config.yaml
n_layer: 14
d_model: 512
n_experts: 16
experts_per_token: 4
d_expert: 288
d_shared_expert: 0
activation: "swiglu"
moe_layers: [0, 1, 2, 3, 4, 5, 6, 7, 8, 9, 10, 11, 12, 13]
router_score: "sigmoid"
normalize_top_k: true
routed_scale: 2.5
balance_loss: 0.000427
balance_bias: true
router_cosine_scale: 14.0
init_std_router: 0.0252
lr_router: 0.000659
n_head: 4
n_kv_head: 2
head_dim: 128
vocab_size: 32000
norm: "rmsnorm"
norm_place: "pre"
norm_eps: 1e-05
positions: "rope"
rope_base: 500000.0
rope_fraction: 0.25
qk_norm: true
attn_scale: 0.0884
tie_embeddings: true
parallel_block: false
init: "normal"
init_std_qkv: 0.0223
init_std_o: 0.00422
init_std_up: 0.0223
init_std_down: 0.00261
optimizer: "adamw"
lr: 0.00111
beta1: 0.95
beta2: 0.98
weight_decay: 0.45
lr_head: 0.00571
grad_clip: 1.0
warmup_steps: 489
schedule: "wsd"
decay_fraction: 0.569
decay_shape: "linear"
final_lr_fraction: 0.05
batch_tokens: 131072
seq_len: 1024
doc_mask: true
train_tokens: 541900000
steps: 4135
dataset: "wikipedia_en"
Below are experts of layer 6 (counted from 0) of a mixture-of-experts language model. Rows are named router (the router's row for the expert), gate (a neuron's input weights, with its number), up (a neuron's input weights, with its number) and show model dimensions 384-511. Each number is 128 + 32 x the weight over its row's rms, rounded and kept within 0 to 255. Numbers have three digits each.
Before each expert's rows: "comes after" lists some tokens at least twice as common just before its tokens as in all text. This comes from a sample of Wikipedia text that the model never trained on. Tokens count by the router's weight.

# expert 15
comes after: " |", "|", ";", " 1", "(", " -"
router:117116107110130163165094106107150143173118116110113134119113142130169078102179105107169148129059107126035117121116123135141141103164164117146095082130133154077124140091126159167135119096141090173143127170165109148124145099117100144171169125114106155195092154164068175191121125087150128128156171106166104128098115093116129107057117106111113109096101138170145113194054122189038110149133
gate0:161147088139100065134071146084185095051074113149181153161108110096116020114136156114087132127098199148125084166115163105138119120083115131154081193145145111158134106120098137106115131075102144099118189144135145146124204066138037122147102125084077100157226122114132119126157145175165101189143091097111110115105121156136101097172140083082162115173148066164122138138109097119155142080125
up0:142083129121147148093090140112081100145133145170141137089126110089109136105104064154108136155136154105126122144187144117126220116127133135152104159088148126118157124097124167088144111075103141093104114149195153122122143127107116066150146108141065207080115134100109161131134106138185144157151056100122110120161119081132101153250147147142116108125104130133117089178179220137174167123163
gate1:118154136160139118177089132108164178163182090181088098130131135177057091108133121136148149101124210149103119109171157131146122137190217112091111166148145144160172125128110173138137106100108141129149153185130159109129189140071106136090161136109105161151113191094125119122147112103164094169093162129084112153130141174120123148164150125163162149144128067129104116105121087177114113129094
up1:125104115155098110102093127130105151173136127180100165133134108181108163121069125142136141180170134167216137120120179127120094124165122115135093185139149122193134121137079122093163156154096163080109126176145183120185113193101116143101101151087086144102147138080116123106122010138107134149108110194080134142128125171140107164150122136183143158160125088135105133107156135175168132109167
gate2:107142097125139120143136108150105150084102097101132088142151110134063141146131134089155124116139162134120132131100108118146148181167087136188127136092162084135142168095106099074107163208160130134140106135131089153183129158149095134146042159117059155095138151139087138120064152133111140138140136074149097127034143145126169120097148093193063141098084082095104193118083097088138152079120
up2:138165087142109092123072122107166117098123130122178129157181107112087191106113237170091130120114125151148155153184138140098156095066145165142128160119192201154097131143178174120137085144138074141131232160080152145091104136164072092109147100155120091173127128099169149154137148156121159149146145103064144119174124094120102133205160112125136099036136148130193127153113044155159159160110
gate3:094147116144176140162137087101190127158107125162073156126115133078124101129177116126148134131061092142094100124124147070143069137173204160069121114173143181112104117163106134146167125059129109127066130145123166165158177146081125104164128119145097116084094168173094098182093086110133077117118114063156149075102092160124123137150154072115154114121168152162074078152138139188132112111123
up3:097197086109192111113147089121111165129156161153115187136140174128146096111098154113135147115138139189100128111146093105164156149136150087127151098123093161133153089139098154115160123134145152135158118173128143172128093130162104122125175198104158077113170120039117099113149184152091116103192129139119084090153164045158141110149129103113098132149120146111126149101173151086194158046124
gate4:124143075125142142131118062097103159173137161135102150133074198112087129149164178146121175072109092179144112103099102107082172134168115146115072120137146125115142164115074138169176140129147146162086051154152097145102122135097094115153162141142138141120100194077068122091076082128076183153159216086147174165130127161191072091142130140150157139057179125128163116161108126167121066086149
up4:126218145098105126133096101084154191164107139095126117125174153146108147110154078107119134080137120128163107165119076094099138175143119149142175119103094162080135076125080142154104144152132131165143099100163136101056108099171094166105106124134152115097074172138105141122125096082111141146190208134155199156105149125161119058135122149124128041130130123119100149136092093190185092120140
gate5:078188155141104101109116129158151079145143097105147107152080153191100120106086113101126093080124066112116135112176164138128146175134177160073090129135173112088138084153111163165115104102135149179127153084135131168113146123178088132147122080152138095112128134130174076142182201130162117147122135151134128149110158090118090128062187147132118109150209099107095063111110052199051071105151
up5:122156199140100125132176063170107104192090107122137162158092161157176161142171138106154129118088110185076137092150112157113127193153195138139158125120161109112124121073117118176155155168133128125139123120137144126112080147112179133128119053174142098136158143113077135111115124131139146141151159134126125116093148092173139109119159107141152120109073137087117067139058117168119129096218
gate6:144129143106152107154144065102133122141161111138147132179132185121115099171173134115112189111116126083103113158174154139125088117099104145139131135095058146166074175112129157150056054142182109116167142121063128098133125057119124108082075133145093092184105124068152156134122138127147138195079121115089056141101182144154121122135077132106134133077216130159124145109143132137137075161180
up6:136136109147120168107161127143145096144100089140060176175195108141110129129100095119109148127157146082140105158078166187097112105136139099183154127130198157196130156093123073081181106125101127110089113162122084095135121108092172206124116151078100113099101128087128136092109110213116156157126111145113072165087114117130108096136144127114110151069149130182115107127166133098162201134110
gate7:113100130117121128136105123181128102113148098109210066110099140144152141177144132095143103121118135167091114175114038081149097119154141170053107108108087119120110183117165141081120087142148121106145149142119097178139190108075039103163124140119152173138130169136132149226090163090162102164143127079143147128148104036096152139126124156115127094076125131129127166146124114163123144057131
up7:128168087149123042139121156175203133137177086113140176090083121171118139121167133095140221123077143155141086186167098122103113106174119168196148130096148076085143130078049109150148195128104107140134112170145116122157150108184115113119112120107128136113082194140112139163179199169180142134150175072155167119070120100087161114094137138157179096135145182134176137104050115134118071171126
gate8:164163136170129159139158161164171103203116146127143124158112188125156109132139147126095177121085153117083118175087119101142125128089151153156126151108159145082156113150138107163161106129097058130117134129167160184123107124131158082161102106120142133107115165178087075155070143114156123122134114172097113132130138128104112107144082093134128074126092135098094104098107125141130075099126
up8:119108150129110112135150050116123126174183115152192112058165144159148136124119085173131168122164111141126118110135161109162088080134153154158047092170110086115086162148078104128121088109112130133064139106115116126163126112106132113150132123081171144105105116151148157160124111125156119138114129193144107146148099183167161085102161088139131132138159122069102134160095162193139114162143
gate9:140108115113179088141179165101140120071102095134137061178089095119122107102154150130139102124091163151174149148137141157128068126108133069094139156150104130115133156195088160161158079100147154156054052116099057143144141139142131098152182103111103125169085140127094130132060137141096112143158116097137109149075128097128085131130164163156170100095091104112165116101109153139149081101106
up9:092093114106126120133140133129170048069127122065177083136081056045152157102149147114155185126080107131079097130145103188159159110139161080180085129153118159134073116127129177176171113085205130127128084144073133156116096118156186158189119131129061075206144121127097142123079162114160167109159122174118133123125107099150168186174121144151155167111182072113138075178167095079171134110138
gate10:076116146154176094110123125165127061115134129186142129122116081187115107118153074124138137124129160131149150083154119125073110187185097179154136127123156101095171095125082123179058120140124093133119144127136092130120165147120074107121127153087205083129174134133108163177141101022188164116141181126149135161070109143041152108136121110088146021111143166123159130113152135186094122149112
up10:105148114148121172159074138105101135201118093105108178121131084162109121095107190142133128131154137149118161168134170103166152120085094066152126114114112169172155137146111125148160112114091115196138100168111168113193145146175087136161137181120073131116134132067133131083148157126079168127124090123160105129144128144098120118075126157177163176144091151120173146158130114121178169146102
gate11:075086209194171144120110193173119095163108156129116149130116124116107136118148140159149138157073155128122084064145183110083186221166159177150186121187152087078141101078091127200121136158135088063110125163127131153066187129160123185114157113108137107195117152125114109148101119135108140165102144141204129105102144045182158168109142087130093159134111142168124109110129123175099131143129
up11:121108112135112169101129049125108126107132083124137089105088168153143079134103102089096115138155121160058182115133134132151110115129123115159107157105097109125108083118111162065168121170156149136129115129159120117129119124174140148069158091189165093111121133150172145160124130129095124156076088087126153083152121130124139069049123122068103135114129154065134122112126105084122104140146

# expert 5
comes after: "\n", ".", "|", " on", " in", " was"
router:081108114139116130209090134091144134161169126156169129103121115158169121092142149133179110148101105055088148121163147108169064121152147122100144150115142070133163125126134167164104095049144052165102081186109168150211159113115128111099163124097117095154112149138109141179092155085150141146168100120112120144097146091124140095108130124166123116105073128159118133097123127145077141151080
gate0:129137113067142141114130153168151068043142129142076095120129157120121084131149164119118074121164119092096145113121147155194149157144109155122116117122113081057112131121178156105130192121178144092122169138121149105104128135150174135143174107185104092108131143139130095124081134128063120150158136150127141135049103140113114050095145137126112114132141088183143103122069152150150076126118
up0:084118150091152175160133096097133096079111125131099115077153125147130104081111128092119045170136079095097113099167131154142069154133110168143119169108105135076127103096147126089061101120133162106116202087099172132168119147155141112116100143142120190142124189105166173134117094138111107152163141123157135126154162157046144076124114116122102073116102117134164125072085186149146130156111
gate1:217182130113129105114153098158154120096135130132173162160092144112128108126120146063095112171055128170124103169162135116097162153144073116119182089139101149103128111172071151101132133120137115176139171157182100152093195093170137119152138157117111121170108133110136135129082137118102104107102131103129126203120079104127148108121103148093108140158082099126083190122122114090159139077121
up1:094147171130142118197145105122116050136123191132080092128096096121139126135155139103105185099150083165111084137071108150151118120113130094098106083191094186122173116082146131159184147146120141132137103110074115098128070108120177135198138188134092151169085094076129164105132162181104203108150127126151160142112131110121122149063102073136157129133161132110145135147157103172093084148123
gate2:078105096123153087098112080176105090114150164118105071131068179122126135126133114126175121137125191064118109107160116147095103085102102165160129156125051143161132157124124144128120158145129136146155067147083099154108121105051112137149117091143148067142137142103077092158123145168154093157133123089125178152087088135097167116135117117204050061130115111181048153084133132151083132133106
up2:120101133134114132174152052075187097133182095103107101084104075138107169134101081150238092121164092122079168131116163148092094073121133080129173139133134121128166098114132074142087113161077145124125110129153164145118092089148127145173055110160075196155148123151114079141059122162106132083134143127102124171092169135111146123085111121145103115115173113142144204091128104101145131099123
gate3:086094116156154118151171137107098122170069097151127079091131095098115130078116130104080106067127123129113175170163107096093069140060135130090108189156164099137121133116123169094077124156156140098076155077099156102167171057117138115114125137066114124138171139084129133177126139157143127120139106071072099177129165128125109142168176131150153107137115131196143052137068144142093094118115
up3:127098129143129128154131159148165090158131101129114089130126086193182092150100126168157147104113170137118157147112126116232137119147149145156145156136140154045128129141068101116173058142113125089143150165143078144140122127124068124127108158109115143151168173111158119182130152119131128094157215051098119117109112077197096135125162108096117154147105208098189080153161127140153133125108
gate4:122153128095167164142081128153169126115135221132078203165117120106149127090103100154080135120105152180172069148144156107146140107096147147115078124154083155091135147139138149120120179148127132145130104134161090120136118157083127119134164120159141112140164073119108124132118100081178112154166167110129196091113116113128170174069164165125145097152139165137079147096140142182129208129168
up4:112156075151142147119104172097087084111125107139085157165105097100143114137112140132173088168120150173100150175097098115161059138166129115184093115153125091163132066120170099086217132118133088132114119141185102141134159106132110100184154149115135164104087196133103095094141123116121121161102129146099137108142099133115078162068120111124140173088091114156096183142104170092208130143143
gate5:108112076185150061158117133135174184114145170136115121079096145104140143112095166173149139103103160098105142142110085183100092144120154135080117148172165055157101183107127091152092148128098095133115167188131147160155151108055174139112162086091100125115134093117094067149101121144128131107130148130088138110166137143153168145151152155073134082097126129149113119131180146110153142139190
up5:166131121117107100121133117088074098100068125143179097145133163113072145133156121149139209165125133125130161124061110066081133139131141119132063095153138197128115142132122096111156122096162146138039123147148109131122135078142128149177141129122167130112113102109129131116189179095133188131142120174131083156188102100143059171126136142114131132078171125044161174143182152140160117155118
gate6:105049147073146101103129096107144138125075166108173134055124130074128136180102066132114123078118140107152107170168138131072167134157125141074074126146106131171068126136105123077134130131139157106106206131143165150131097131085189109163129193140137120123168158097127132141123127137195133198113162155168093102128127115118166185125108164155076090148143108136160123159134136184131162170204
up6:171098061117120118175138117131164154136082149136140113073099089136134103120129099176133098116147110171096108144036131083152130147198115128144151138178104115117102142152092136110175109131163072153142142087079119151152133089107158135075123166112094088151160142124087131138178109133116121131173163127111123148140141182139206133136094165075097146142134078116176101129137112192112141110102
gate7:113108115103157119177107102156167146118128165138086167081103137075118104154158151119129134131111121087088137188070128156205084085141143130093167128102093111142119157127166120137134089141162035118148181180156088151139163093097120110137124106080099118179099139125104144123094141110148112096162114112157122173104197092174182100129140118134086101090091136155113178098140154129120150169138
up7:165126137106133146076105126129122138143099136128092184069142130055115105133164079142112137162120077129147088180068122172122137138169129144102152128128110198173066108159184103128186131137155123117185130153118124157086123111103174136198145161096094146158133180156106048108190066152059162097116134122172106093168146130148139130143081178126116133111105099165102157098205161092163198159141
gate8:111124106113142148158074075110080115129146121090079190176107139078178161103121138112139126108123135153139202152165107114135149153146148097098167167134123105130108141127127183126108095095188089119076150172133168100129171164145084128103149110135106115103174124115137146171094160124140142138100075116112188114136155205114158148130181187120190096113118148124110062201150153093111160169130
up8:120174123155077105138113129144125164122139192117113125145155170101107142121138156156116135139135120171093152183156177138161128137152144142132133154050188087131130093125151112095095141120087105099128146140113124121157146129120157100117127071108137141143101192123101166125102139158052093120174096165116163107163130141168137135096216118126179097135073197099121146106089110101150103192097
gate9:114118080086111156134092106119123157125132107110095126081113153138130145103122142101129110104088128092057169140066098154131110083184156138109095129129182146103163110113104173129131183135085140144218172133135152160133126098106156179151127102087107140108111092078147097142106180091152141057157108116122081175134166114176126170149143153139092143098108089162108162121113150089078134104090
up9:147104161141129110099096128073120100094083117112127124128130138136133142132138163158091113143130129125079192150126071129118131126127077121148046102060124147184133117137062157048071160131140109093155154103103106118080078115142152158156150115129122073196142114164136158134094104084184113150110163163104096117110168124161136160108147095120155135109095181157123114125137098109107074132094
gate10:139102054167135081183140113145120122130190121090096184070120174125154150129145123143042142141159178170127085111120090148172110126082131172162171120105107114104067189166126115133171117118099132137123126143151150155148137074116082140096144177191199098120093117100160146163101138091132116141122126119115136152120100074112116097201168172175181105155109023118150127133153130162105132110169
up10:138106088145134166136157161154125171144130154134158148046095140086108135146091118088105192172113105151129085125114119059095164156155141171113145111089116092081115158125130142117162115168178122122085129096168091174126150097129110104176111104156167173177164111085079121160136133112164160134107115108136102124126119068131095160069171080083101157138186138144119146112114170135064105116172
gate11:148114112115161153139165150120124185158126130177167132130147091149102084140110125166132194142124175112157104085115125150095144174088099147172120121123143103166139112132139156172135086097149190122102082139132113138197142142186095023149096127211118107109174147098160134170181115104146101074131183162132093130093092187158137130132072120143142137126091086106160042100129125129112079152166
up11:147127109101126126155105161163153110163106130167111157186205137133151142111188129157121134143130118090143127223162117122105148159140098148123115095122092188156138133118125122122079103112141142129144099168134192144191153141145114121161143104138105114090156192152076108061113120105145095152116138097138139090116031190123150155157133105140138079154117134156129087139132115142140142118132

# expert 9
comes after: "\n", " (", " ", " \"", "==", "\""
router:046188160121137108218122101108166166156146132128148112164138147166096093091154146088142169074094121106052131095152090109177161084133205115103094131088098123092149117109142169127124111167134081167131171177131108174140123078104127069119138160165166145141092097148135132099085176116116175070163171125119165144113182146118141089053123116163190112075119090191114123154106076106101118171141
gate0:096112159138132183117125167177153121136132155095147130115065139151065130133131122119151150076127095088100138121075111108153116197137184166130171130157170169148141102154113123133152081117106096124172119148101064112155088097124116086154151149075120127076078149118133145124160134104103148091196142089041092104115119120113113159093165160130113145090140141149169147122128140089176070158158
up0:144118137107177107121165081154120157145173071196151122126118175128130091130124096161108137077097127110125113110109128106068123152185148096182109138126099150132132158146187106122172124165129114062169149140143046112129095154108111174196167135116122110141102158169133139090125099125062170107120112123086136100147159097141153145100163117097155181106115091100134167129114115065162110159155
gate1:090123148076122068153130100067140090184156054075106092078109148151135102127097119064140127068126085111063094157145106147170173134142136117158112087084100101074116096177129132089118131150127090150173195129121122141110143140152152158145150143164136127166123172113131157135132120100158063150183108136109128098120103140155113162083130186037112182082139152165131144097078091123103133125134
up1:182119156119108200124184140109126108110099114143108130129131083056059184114142130147142089111127142079127120101086076096166098152086126139112126160114105143140101134043110082092130098172099118053106102120136175129181133097129200161113119113106144170117067116114139046110105101107091183117104126118116153115117139124082214090142162150108088168047144081143206163121204154107117128104092
gate2:120119173129194092146180140152137116124076121110136110104154140098143156124120132157145088088133116091139146097159141110134125156128144104187147079134089106205093172102154104148171115157179104120078127185162160128094189136113141173178095115179129111124151046208124128107118122089101088144149101151188088131119069181121090093153118121168099153164131154107124141166117106119133145139120
up2:137085144056195157123154108093198172142214113118127158101115144155132159150167096133075077188106119140095123141116075087131140203189103172113175202133131093132156143111054086043161143104182138082139150107126118091111126166137144125153120092177170140157114207126121113113063145183130135153139105125148153122123097115158107095109140161117132128119120125156124140044099104185116113172138
gate3:122107125121097152133111123129127124085191057076146169145142147172090116121123098153171192132185173104127191124138109116219157113157127151106133127110119143113116106132151155086139143130075139126150119157099125128115160120107162045122175165153146135085122077155138135153119118147107194127149124100077077135098105180104094143121128106125159150152119156097146099152129158133144110174024
up3:175147108109129144125136128205163156116152149082177153108160160141092148081086126142091162172134136084143171130158162130129130112090134112156100159146125113153137123129211135112148176160181153123120080157129159123128100148165138130159069153144106081112126138121082171146105160159123171142143160156137122158091128093137103088112167179157143127177065053056139097116093118153123145104106
gate4:102150100146138106158100113079110211131143100124135107087118125178144168129106180191178172160190135142085097087193176141160139126134099099146121124118139113199177072094118048164135148096031112156110138180123158142157139100102143162127149139106135113077133148100122101115086065092059119149124157119141120109102098120115155102148114059123135138077121159151112111106177137115140124122099
up4:152129160113140139105106067134112165112204099088134102188074078192135123183095124167087145112140091151087205086132106063175054115117142159163080109133166119149119129101108169145183165100125124118176119134143082142123147141141095120129103097147132160131092125147151074162126089084138128115099136174119155154083089105197123085089196109168177131075142119144143219114114117098089122104087
gate5:117113145132121114160109128118140128135134111139127136155161145130173129141096154079131086093165100161106128104170150107134111145109235117172112143099145074110157146161147146159131169108130114107108172172102151158072231085172125098121177088092121047128121110140154113145151078092168131129119151141090117144126101194132114133139158153053120167080119125159127143033116125186106156156130
up5:138161091137131154140132163121177119154139080167141179064172164150148137148177144185141153115110090122134142199197193165118114126163132128168134079096100191178171139106147100151080137157122082136128097091160119104141125105126117133205091165083104171179165145159176145141108176141100150153135156112222122140116127055126173065127110083190114106123132167130115184171119134069106124124149
gate6:144145146103148098168121180084129119084056160145112125110119123148137096162132157140117175097110112135146124162136119105132112112145142134107176152182081150140179140128161122157126092127134124139136170134080133129082068131158117093177127149134111120111148098137139104110125158120121081127158106155175121111192104131090080128104093124150131169130193145188075162128105060129141156173115
up6:086143156142090154161134118149130089103076205108146083112105088150121072091154111099139152156158132072128110110096104124157125139117164111101134084205139115100124214139167108139159143104150083191134118095114091117072117082176121115175122144109175138116162073192116119104158103099151175095179159126154163165132155163156141146060105107117153148128120150130102133113169101162099136148129
gate7:027147134139099088114136100113112102120108139161135103078185092172077138143098193050088077131086122133163194122139115102118133136142132149109118114135145125147127093140205096070091157130110058153129130123152108122108093076161177102102074139099101178071157149147136158131087132101106108170129137105101142094167139108160124135085149204126128099083119183167190130091150155069182143073145
up7:103098131083134145183141081131115086108138131127104098121093119111139033154173142114109177161156072093058102080125137126131085122176222128156096125173157122140116158111138184120123130119183122151087145089122111143097102098112124145152101053090105087100138151159151118140102148090177120118098109134157118115150069108179132140087150150151106126137100149140104126111154085093142089134164
gate8:181186114106116126167138095135090153124154111125110192158114139136120167122122126145084135122167156191145097151127184102113125134125132129116228164126119165098164135147163187167127127121113137137126171101149085140135135093180145122074088131093134131108133149117214117092067106118131082128079174090062103145145100129134118115137168121094153116152095134204073136041099155227145066164100
up8:045159200121154143130111161124118103143089129119122035103114193139136147044158084143104111065125140148106138076103126128108094171151155186160081092133128117119093110150097137158177108151118136126069134122129116114166076118090077168095105108171191105048142074159145206145136111127127186161121141141137203141142158107104182140149123088161169120131102147097146118147142154109122161111148
gate9:082179119115135095157171154106136172105087098126114093148147143179147074089190148099133187119175170084112117120118134141118169110111108111152132174121118106139143085146168143126089137125093120115100170139140088150084123112141154116115059156138212112141143177117114106156071136125083162093191175136106083153206120198089132113082105113149117126086139117118087146103166111084180097156075
up9:128154094153082094131149211108117048171072129128177128113208131090149149087044132150104165122093081156120049096140133088100148102097105084132136088118124169132180158188135110123115112092092123190164101128161131098125130123142151135145201108120134199166113095134179111142148122117104088144161203151072201146125113135160146149092144109065088116171126110087124191060140100113138101106165
gate10:099166143122135183177089111081156156109149065156136093116070106109116137085126147132155128070114083112078123109150141121155106091120168144131083155114143109102226122076177111123123109136115141073108125103133148126090126080117102035111100117074139101088150127096112198142150095125170103085161162088093162178138153099146122084110119154151164111068170114131119117096130073108165158162060
up10:144091096161163075141157100136062116131078156155135153166177096140082125147101139095129095160106153147100098110073107146136148168133144136153141104116113166175086161119129142129141149165097090191121133120142088164102165081148124088096143117151143189179120113150163115174118175116124165139140122119199114075100079116072128124074100087148091093117098078144137175145143141121149109109181
gate11:171173133151169132182157192162159106153141156149102075143110115146129139105124149137116106132065121127065094115089093119135118128098134126117086189166062111109111155066079099146104115157088064157133141064137073179155117114114121154143156143125089176180098093151128113128122167064107192139152100145161120086137130149117169137125068075107123183131111055093094158095176074128102155188112
up11:134089174163142183118137079147167091127140176174138232116130086100140133164169078115095147168017158094158137160130141107105127162149132179107128153146199146124052122106132125144144137129176169107139153128130143134098170104137101102140101080050180147071161122117060130120159082098166084152117133209206171162059141134188134144180146172083115110120177108133188086049164161145120099136183

# expert 13
comes after: " |", ":", ";", " /", " T", "---|---|---|---|"
router:119121089107136135178148145109123165119126079173154160122158107134163126123109149084129119097141074049084100140129089132126158132144138126125131081073106113105113105112152132161164160122108103108141079149169146161093139104119101120171100120117109144173051117076152169193119136122139102139194127090157130170127087112135166093095052174146110109080057134129135134127123110106069172108072
gate0:081106116126190128141123093129153121140113124071086175144153140079149142098150143150172155153128090080123116173101125096114116131137151141107142128174146124066112148169175103105131188145166106060115133168090157172131157083126134137182105191118160157160115102117136152117171167156136118121068115137135112147129111114071101143089164126141106118074122089145134110050129111130077159135155
up0:116156106183112141122122096104101134138142199145091152166118130111136074051076085104081110061145124095122111131101133124109164131125165177082133111086124114098120208158134157148161152185098149139107132133168126086167095134073130168101075103122103131097153140132143174111092142168111100149160205148142164166096121126130157138159195086099138128163145137142152088064142145128095115119141
gate1:110164062147128111170125131109083130150212114135123068120128201149098127082131111147087122105111141181160168147198160032115111152139119163096161093141098109171126111168089105097105134136147099174139134105140105126105140136126067114145165150146111144151102157145061112167108137175062103144132124177160143103098143126161185097106109208161115146153186112128142120145116103172182118138132
up1:115161143124084091125082155092092106168125100107145130171110208111124127164133140073198150118072108097130158118047146142070105176147110157103137056124143162183111148154098105162142146145173123116064104108130097128179104154085097177182181126178116103088152120130142103163084071134088184098130144161123128070087154120178145159114111156130203145154165125110085152170117116122120137068207
gate2:124086127125148138147174152086120128109153121171154135134175117104145133108158126135110147156133120102116092111106143112150152135115105113137125161095086100102087031071070122169132147168104117111109105083101119152148131075118122143075129131112182115114118092141085105113130085168140142118174112154111162132145140105147146158171123164099143076074171089140047033115152128118133136117176
up2:116110121179137114085084119110059149108188074144083153139146152155128098146163137084156115134061080081169141124101165125140078154112111101098132081101076122120072100133145140151080131103131134110090141117178113144121113121143119143044114143123111148140123054111162121127165122085107150131087105135163186073110144102077120151129172145171127140090154149106097085099138112174163109094130
gate3:157117104072144100122130131170195159129144120131129089060144148134214152057124134161088151123153118129075088169153086075099153104120145160132091180129103148159124087108162156066105110091118129181101118112131139138108128095151177144095162142131133129106102102155126165173166135121134139111194076152141165183142144094161153103169107141093138110111150114122120106161099169132099128108158
up3:133052094101159105129168125127182074191173108119146143143139050117113164147117166132146163114086163122090145153113149134148124144123151081098129103117091116151167192113118161105165086053206103144097079122130122126168146094152136136161119157121153162098092113093111098129146161152128096142084101111201111125142106140141134161127150110129131162091061093154135148123147130129125191113200
gate4:119111117146121121136142109095165116143131156101144070095109185154117116184094107107135098090099136161080129164115112116088086149153140148120103088132147123047187148145149054150130166165100133116163174117148097143085107138157108112163167163175145150112106118135111099201097118121140091137138075141142139117114123067118116157068125164080124109129142185122125172091125113148140112119188
up4:145119113149109123093135175120113116151166096067158112121148119141122179077161099131184130164094125156148128085143130119075125135171133172110164094134132140135080175162114083136123147059173104106111124142188123156078142113131160136093087096193116093159126163109178038160101148145141061161106137137131059079092155144123096100106143128114145034128095197156102147133101156137170155160133
gate5:128141140140167120151123118076130091144142183121137105077113132100165149110160170137107076135203132101076077184158107098169175189119122086102107190068145072130110150147139105122104147132114092107090094100050197102107111075110119062160136121089160147110135139084156158192115140097123128133109158077099088148112157102114118100094127071099124141084112120114123198059092139154130088104116
up5:130144144123116094160110080127147085119121148155139139118076164069142141144102132130125135067164132121134105135109138093132134112142122105198101098079076111170099195109163106083133119130171104147167140129179154103074122139114139166181197067149122148162121148169178141215107109127122123117172123111074127107092164032116100157136160109138114097195106174110065156183049162128086046128117
gate6:133136076158146161142126113095132117192143149113175151119112176158099116168130116121133130126139123091054091136155084091131154105113173121136029138127109105108159098124112174137131189144125132108124159104124139180098172122163112056139127139126132161117121142119104105179120128064141132158065166111119131142159144123143092154070157110107139119058132075170194111099085057120074134185147
up6:149164128141106148133124128147130082164135141100173162139089167125092131098133123149089107178165067130110070083100138082097119123097137161110117104115102128121114133134138182178119091156144131140168130132117174089163062153148125076155136118115149118097104107208056109111151101114140140146166136165143131096141139094150093156101147143109162141118103076111150118088164100137128117116189
gate7:098064073118153164147120079066079136124123107162204174118114096139127139144177114131165119205116149079079109145112142116089116148180146175078150079104097213186130071094172147125120112077125072156132133114124166148105152151090114106117140136118167106121126149188134077150123115100125072164110132196183115091075098159155150102123115076145183101096134126198138138178158135168153133146167
up7:152158138183181085118103210084112084081135146108058127164139062127128070052121112117167155110127099093107138090083096164145180130141127139116106125100166096111094165207145078112132164151084133107157147125164149125170094103156091169126047156122152109121230100104103097159141184154148145101134122129157134113165095165142074121158114094121104117081128177143144044125193141140179146111195
gate8:165156128094077116169143076140139124145132124120112138099104090160149138087109110040144126154099124112102117184129099137109104133130144129104133125107144111128160144143117137146103072112071096136150141128154136128048188091166154142072152147082169074117061129148160125180125166128205177064131134084108104184101139113125167131133112108114120072087120154125095179129086098098111136119074
up8:097095148125095049172147083129128136195115133088146094227159153149093120111110112059091126112133164088131202118137168255099112150134116128123123111053061164109178109126106150136109161120099117099124112176137167130085102120150096118084114183117187212117097094170128121143091147135130136070143097057096090126106179155123125143100075129169142128129129116100110158052090112104177175119131
gate9:126128098136173106108147160117141120080129137135165155127135111089108094065134132147149117129099127162097125111147108154154138133118183174117046109146169117147089126160114145143072058107121077114118143122136176148219111156121143206142146192123109038132123123165089163195138133043149124149164143178126150059093108148119146187125182158156207147057166157125195140106167117148126126149168
up9:089127134144132085152166165163103109124105108111136130022126137180130144131143087032130071127116130175105111140142155180132115104115137100082113123118091118147145110069039089123134142105124144131158156179201109104137180125155164098095118152135184138160102108112161135128073148108174164082129125143152131118057122093144138122120147174114099152152156133114126136129114094094182132091127
gate10:127166120129176130147122154123153145115132147143110145170097108174138087122194154160122183145164133189101072181123084125178149127135129187101108102179070098142167144110129130133138125151125117094175111101108087109148065117116104121122099142156151132142148177153126156146084103104103129142119142095166193131143135161161114106109097136124081097091098120133189110173136102123080124139195
up10:100041152120075083114114156146137162104070084169101127109126103132057063141117104076173104110117122140127113094172113098181153128128163145108073071185120210133143104149186104117186143180110130128131129151107162119191164129195144143106142211111153107095209205127091159146111131153103109171163147123204094096138133107150136157165116166110137130162131106131153151120113123180105105151104
gate11:180139096171079148159122107118089069134100192095119112128120135186162170163131137172100091061151104111075084170098106120160146107145134060097090132124167137109076120155161145122153148129160133188127128170071150157098136144108206069135168086138114110172120145115086123165153132160163129118089110098071146119116134181180110066135120147104128171110132081074036154074129085091139123181124
up11:150135159169124154126183112092122140138120102103118105144116117119127175147097147126072111057142175152067129089132190063145142161088111146084163149158165036100141110117000142114182147207104119160135100078105102127101120185112101100121107139144185134081142091091205144113121154127133153138091134152132088116134119100136133143179120139161174122117161103108161118107107116193129115132140